Weights of a small mixture-of-experts language model, trained from scratch on English Wikipedia.
Experts: 128 experts in each of 8 layers, 2 picks a token, a softmax router.
Below are experts of layer 6 (counted from 0) of a mixture-of-experts language model. Rows are named router (the router's row for the expert), down (a neuron's output weights, with its number) and show model dimensions 0-63. Each number is 50 + 15 x the weight over its row's rms, rounded and kept within 0 to 99.
After each expert's rows: "comes before" lists some tokens at least twice as common just after its tokens as in all text. This comes from a sample of Wikipedia text that the model never trained on. Tokens count by the router's weight.

# expert 78
router:44 45 80 33 54 56 27 54 62 49 24 59 39 45 50 36 48 67 48 52 33 45 39 79 42 20 49 48 74 51 26 44 61 62 20 70 63 40 49 73 47 48 54 57 62 28 22 57 40 51 53 58 63 76 31 25 42 63 50 83 72 76 49 36
down0:67 65 30 64 64 41 56 49 40 30 84 51 99 47 47 41 52 36 92 43 66 78 52 40 36 59 71 66 49 34 69 39 49 58 10 63 50 30 51 69 40 52 54 77 59 64 51 51 56 61 60 36 49 70 54 54 33 50 37 41 91 41 59 40
comes before: " the", " ", " a", "ternational", "fl", " his"

# expert 12
router:49 27 45 79 33 81 44 70 34 58 62 34 70 49 79 12 58 56 22 42 44 38 43 58 62 47 43 62 43 34 60 55 78 53 38 37 45 42 62 27 77 52 44 42 44 17 50 51 58 16 38 37 49 34 73 69 36 54 53 64 41 89 35 44
down0:33 37 56 48 45 45 61 73 45 52 45 73 55 52 26 75 70 17 75 52 66 51 75 59 62 61 55 50 54 13 44 27 49 44 59 38 28 68 56 85 58 68 61 48 74 71 54 72 45 54 50 73 62 59 39 38 17 30 33 42 39 71 56 44
comes before: "==", "The", "===", "In", "A", "On"

# expert 28
router:57 38 50 32 53 48 56 31 23 64 39 62 57 67 64 63 33 49 40 42 64 68 46 51 50 60 26 49 68 65 70 48 59 31 42 85 59 54 61 13 63 13 78 59 53 30 61 54 66 38 28 31 43 32 46 52 39 49 70 62 48 44 19 31
down0:67 36 61 75 60 27 65 69 74 63 49 62 59 48 45 48 53 72 53 54 40 31 49 40 57 61 63 47 45 75 52 81 57 44 48 45 38 61 52 46 63 54 44 46 45 49 46 46 57 56 48 19 43 51 46 55 74 58 69 60 39 38 38 69
comes before: "1", "2", "3", " |", "4", "5"

# expert 124
router:57 60 48 64 41 71 55 27 51 27 71 27 68 63 47 45 63 47 46 21 61 53 36 37 64 36 48 45 67 47 41 53 54 43 47 43 50 52 72 62 32 28 37 52 36 35 65 55 19 77 60 53 58 37 70 58 71 40 65 03 58 49 43 47
down0:83 45 59 59 57 59 48 30 49 50 38 40 47 41 32 44 45 25 33 50 15 40 46 60 61 52 52 67 71 53 76 46 38 66 24 27 43 52 44 46 47 50 45 47 51 78 32 24 63 60 41 58 25 50 76 49 38 56 65 48 66 56 61 65
comes before: "5", "6", "4", "7", "8", "3"

# expert 35
router:41 65 50 40 50 23 65 72 62 76 29 71 67 26 72 34 38 46 55 61 38 50 69 46 62 38 47 60 59 70 21 62 65 14 43 60 64 64 41 34 30 10 64 55 59 24 48 51 45 69 56 54 40 56 08 60 59 51 62 55 50 20 30 18
down0:59 27 75 68 23 61 57 46 51 66 46 70 43 39 46 62 74 68 28 30 58 83 57 52 76 45 47 40 62 24 58 52 50 24 46 38 48 68 50 39 52 51 30 35 56 50 57 37 55 48 33 74 63 37 15 24 32 36 54 38 36 46 63 72
comes before: "9", "1", "0", "2", "8", "7"

# expert 37
router:38 46 65 55 51 55 55 29 53 65 45 58 57 39 33 41 71 73 33 35 63 57 55 38 34 34 55 54 50 72 31 63 43 48 66 53 52 69 50 39 75 53 15 62 74 35 66 50 67 50 65 47 13 23 30 43 62 73 50 36 43 27 39 74
down11:61 64 59 41 45 30 65 69 49 50 78 59 72 63 80 71 56 63 26 53 44 20 63 24 66 65 56 74 46 37 35 67 29 47 26 68 62 59 53 52 48 39 45 44 54 22 56 36 64 40 52 39 39 49 80 50 64 58 72 29 60 51 17 52
comes before: "er", "e", "en", "y", "in", "on"

# expert 75
router:58 70 62 60 47 41 41 35 29 64 57 39 75 64 34 21 51 46 31 41 74 37 01 58 69 73 30 34 56 57 78 39 63 36 37 39 55 48 53 56 75 62 10 52 42 25 54 61 54 53 55 58 70 45 38 59 56 26 58 48 52 47 44 28
down0:68 51 48 47 34 50 54 64 66 46 03 59 27 60 54 35 55 56 21 33 27 46 14 68 51 36 44 39 36 76 46 67 51 64 35 22 39 44 41 43 56 13 30 64 49 44 37 52 41 59 57 38 62 44 43 75 24 53 66 50 43 50 52 45
comes before: " |", "echn", "%", ")", "imes", "elevision"

# expert 91
router:29 74 64 46 50 42 54 35 20 45 49 53 54 36 45 45 58 29 37 62 56 45 57 57 28 37 73 53 44 48 48 71 35 69 68 36 56 51 37 63 57 59 66 63 19 56 51 49 26 33 37 64 42 61 38 58 43 28 35 64 38 69 30 43
down0:65 76 72 56 32 78 49 62 44 62 50 47 39 44 67 48 51 60 25 56 35 20 56 61 74 51 59 67 42 70 45 59 45 42 62 61 44 53 21 66 48 49 43 34 53 62 83 44 46 44 57 78 60 50 76 21 50 44 51 38 50 62 41 29
comes before: "s", "ed", " of", "ing", "al", "ion"

# expert 110
router:42 57 70 62 56 55 24 80 57 46 26 63 38 39 59 21 47 63 57 48 46 43 80 43 52 60 50 56 62 56 18 67 51 56 53 60 40 26 34 50 48 31 54 34 70 34 62 18 63 61 72 70 33 55 24 16 69 59 48 60 42 45 58 40
down0:43 61 64 50 50 28 73 67 39 17 60 44 47 37 17 51 50 40 18 45 48 36 66 70 55 44 39 42 65 54 56 63 28 78 45 44 46 49 66 58 54 61 46 40 62 49 32 40 51 51 40 57 56 29 56 57 82 58 33 42 83 60 69 40
comes before: " ", " the", "===", "|", " January", " March"

# expert 123
router:52 27 40 70 64 66 63 38 79 80 54 74 90 54 68 37 51 20 66 39 40 28 20 39 41 37 34 49 41 70 58 44 87 29 49 47 55 47 44 43 35 53 50 40 42 24 74 65 34 39 41 65 59 32 51 60 78 40 64 52 45 32 60 53
down0:65 67 40 40 63 47 76 76 42 36 41 69 51 40 30 61 48 55 42 56 58 50 25 50 42 51 44 44 28 83 48 31 58 60 70 58 38 50 25 46 78 53 63 51 39 44 22 31 69 81 39 62 42 75 44 58 57 31 30 47 34 38 45 63
comes before: "0", "5", "6", "3", "1", "4"

# expert 52
router:39 47 63 25 36 67 36 70 42 50 60 48 60 59 54 44 48 75 68 50 60 50 54 61 45 98 76 46 59 48 64 47 44 55 69 51 54 50 82 42 60 41 58 03 53 42 44 55 70 54 65 50 32 17 58 55 37 52 74 66 43 60 25 34
down0:64 52 50 51 65 46 36 87 54 57 57 32 24 31 61 56 74 22 58 45 70 68 58 57 61 42 45 47 52 61 41 47 69 50 15 56 46 37 40 52 47 63 32 63 50 32 48 60 44 50 69 25 60 59 22 59 55 45 42 48 50 46 56 50
comes before: "1", "0", "2", "3", "4", " |"

# expert 10
router:21 33 42 32 36 69 39 40 45 58 57 50 56 60 45 35 50 41 77 49 78 70 49 50 58 90 69 29 50 37 34 82 82 36 40 49 46 71 36 26 35 39 55 39 51 48 33 48 47 54 57 60 43 45 38 27 64 83 39 46 28 52 47 68
down0:34 38 32 66 37 58 56 23 48 55 44 42 64 40 40 38 26 43 32 61 50 41 55 76 68 40 62 36 62 44 56 52 45 55 66 59 50 37 51 52 70 50 67 50 43 17 25 43 73 51 45 55 62 60 40 42 23 20 45 48 64 60 50 56
comes before: " that", " to", "ed", " the", "s", " a"

# expert 111
router:73 20 43 44 70 37 54 61 62 41 47 21 54 40 56 43 22 45 48 44 46 73 62 63 71 40 34 66 14 59 39 57 47 44 62 56 45 60 21 41 58 58 60 71 52 65 34 62 42 67 43 43 54 69 39 52 48 59 22 37 35 83 80 35
down0:76 21 57 57 31 38 90 37 43 42 52 41 61 74 58 80 59 46 62 69 45 42 45 52 67 45 66 34 34 22 63 45 49 58 43 56 40 28 41 62 51 53 46 49 49 45 42 44 48 53 55 42 55 56 39 55 50 26 47 65 44 24 34 40
comes before: " S", " B", " D", " L", " M", " K"

# expert 60
router:58 41 46 43 22 70 47 47 54 43 75 11 31 26 39 47 63 74 30 54 71 40 44 48 35 32 55 46 56 54 40 46 86 68 55 60 45 43 58 43 51 50 43 54 72 70 82 54 19 43 50 39 53 60 56 25 56 59 52 50 43 48 50 15
down0:61 16 29 20 53 43 53 72 83 48 53 76 60 80 44 35 50 41 38 42 45 24 55 37 61 67 37 53 56 86 57 72 34 61 31 45 65 36 60 06 59 55 48 27 62 53 50 51 38 47 47 77 28 58 57 41 78 57 48 41 55 68 56 61
comes before: " ", "\n", " −", " —", " +", " —;"

# expert 47
router:59 31 58 49 76 42 24 46 49 41 43 64 59 78 43 37 54 43 76 47 61 46 30 75 35 48 48 35 19 54 47 25 69 54 69 78 48 32 62 57 50 46 43 60 48 57 69 36 56 46 32 73 48 45 76 22 49 57 54 76 78 35 74 41
down0:70 58 42 62 35 40 29 35 51 72 56 86 59 57 24 57 47 18 48 50 39 48 40 59 48 42 29 55 71 17 67 62 65 83 38 53 52 78 38 39 50 22 46 72 26 45 46 65 69 42 45 63 61 45 70 51 35 65 53 75 57 44 51 55
comes before: "0", "5", "3", "1", "4", "2"

# expert 127
router:26 48 60 59 44 46 74 29 32 52 52 42 33 49 55 60 23 68 37 52 52 52 34 40 63 40 58 39 38 63 55 51 68 56 65 45 31 46 68 43 39 59 59 46 77 11 51 51 75 48 55 38 45 30 47 72 53 51 60 42 58 13 56 49
down0:62 63 56 47 52 38 32 79 46 22 62 67 59 35 42 29 66 56 47 75 35 33 40 49 32 58 55 69 33 55 54 54 50 19 58 52 76 41 53 43 49 31 66 69 40 39 67 63 37 45 62 47 69 57 41 59 33 48 42 45 35 47 42 40
comes before: "u", "a", "i", "o", "h", "ur"

# expert 66
router:39 37 43 70 47 40 30 70 35 32 43 24 50 49 34 64 45 37 57 51 55 77 73 62 80 70 45 41 41 48 36 67 47 63 81 55 66 60 45 64 62 47 56 46 62 57 48 56 51 46 68 41 48 55 37 36 62 62 27 31 58 68 73 49
down0:52 52 59 66 58 37 77 47 62 49 37 57 34 53 39 24 67 71 59 30 63 63 66 56 49 51 54 42 66 44 50 37 61 60 59 22 49 65 14 39 41 66 84 49 36 38 54 40 39 61 88 65 31 63 35 37 44 47 58 74 35 68 46 62
comes before: " ", " \"", " No", " Total", " Pre", " Year"

# expert 48
router:17 29 65 27 38 61 47 47 29 42 37 75 28 38 55 61 63 53 56 08 44 48 42 41 38 45 49 67 35 61 43 43 45 44 52 42 38 42 24 54 45 38 30 89 69 43 53 56 33 49 42 74 17 54 75 52 68 37 45 50 34 51 23 57
down0:56 27 58 42 39 37 32 62 45 50 73 60 40 79 43 46 57 35 25 51 88 54 35 64 47 32 47 36 40 89 45 65 51 41 46 53 51 51 52 71 77 70 54 61 64 47 58 49 48 68 22 57 85 44 51 65 43 62 75 45 54 55 39 72
comes before: "ed", "ing", "ment", "es", "ence", "ation"

# expert 117
router:46 74 78 27 42 60 36 74 50 61 71 35 44 46 56 28 44 23 57 63 58 65 36 43 52 46 47 40 60 71 58 73 50 31 35 64 42 45 40 47 77 70 37 74 69 53 39 70 62 51 41 47 40 26 61 46 35 68 31 72 36 53 35 64
down0:56 49 16 54 42 53 76 23 60 35 64 52 38 46 62 55 66 61 55 44 72 55 51 60 70 82 49 64 48 35 35 64 34 51 54 65 40 41 58 64 69 42 46 41 26 28 62 40 71 60 54 58 55 73 53 25 50 55 10 35 33 64 30 50
comes before: " by", " in", " to", " the", " on", " as"

# expert 17
router:40 58 45 25 38 49 68 37 23 39 52 42 42 59 40 51 75 58 55 47 39 21 56 54 23 59 61 61 53 46 61 40 44 53 33 61 46 58 34 69 50 81 73 62 71 89 54 53 51 27 34 39 39 48 39 28 61 36 43 34 56 68 35 48
down0:52 34 46 35 64 43 33 54 46 61 39 61 43 63 40 45 53 47 38 46 77 63 28 48 39 58 45 52 55 31 63 47 51 53 40 43 64 56 62 44 70 62 59 68 62 35 23 51 46 49 23 39 56 48 53 85 88 19 50 56 51 44 57 49
comes before: "ation", "ated", "ate", "ations", "ity", "ates"

# expert 106
router:80 42 52 36 29 39 46 75 40 44 81 58 38 34 64 58 57 52 75 38 63 51 51 98 44 54 33 59 50 56 51 57 69 47 43 56 61 66 21 68 68 60 55 84 46 56 52 50 19 64 69 46 78 68 41 34 51 41 44 49 50 57 55 40
down0:46 45 54 55 23 47 29 47 29 50 90 56 46 50 53 24 63 32 76 59 59 58 65 33 65 45 67 76 43 27 52 36 71 64 66 32 46 56 60 65 61 48 39 70 32 25 56 29 72 45 48 60 64 46 41 59 53 51 47 71 64 41 51 47
comes before: " ", "\n", " —", " N", " L", " W"

# expert 9
router:63 54 62 80 51 45 46 65 72 41 59 64 70 63 37 61 48 25 42 39 34 22 28 27 62 41 52 50 57 52 38 42 43 46 43 38 52 64 37 30 70 48 34 59 58 41 57 48 00 37 35 63 63 46 47 63 67 71 77 57 19 46 36 41
down0:61 47 49 34 36 25 39 28 75 25 36 38 56 50 52 56 61 36 60 20 46 35 34 50 54 57 66 71 60 30 31 37 35 75 48 44 56 30 59 31 35 23 50 65 58 58 59 58 59 63 75 61 67 71 35 48 47 28 45 52 20 64 39 73
comes before: " |", ",", ")", "0", ".", "–"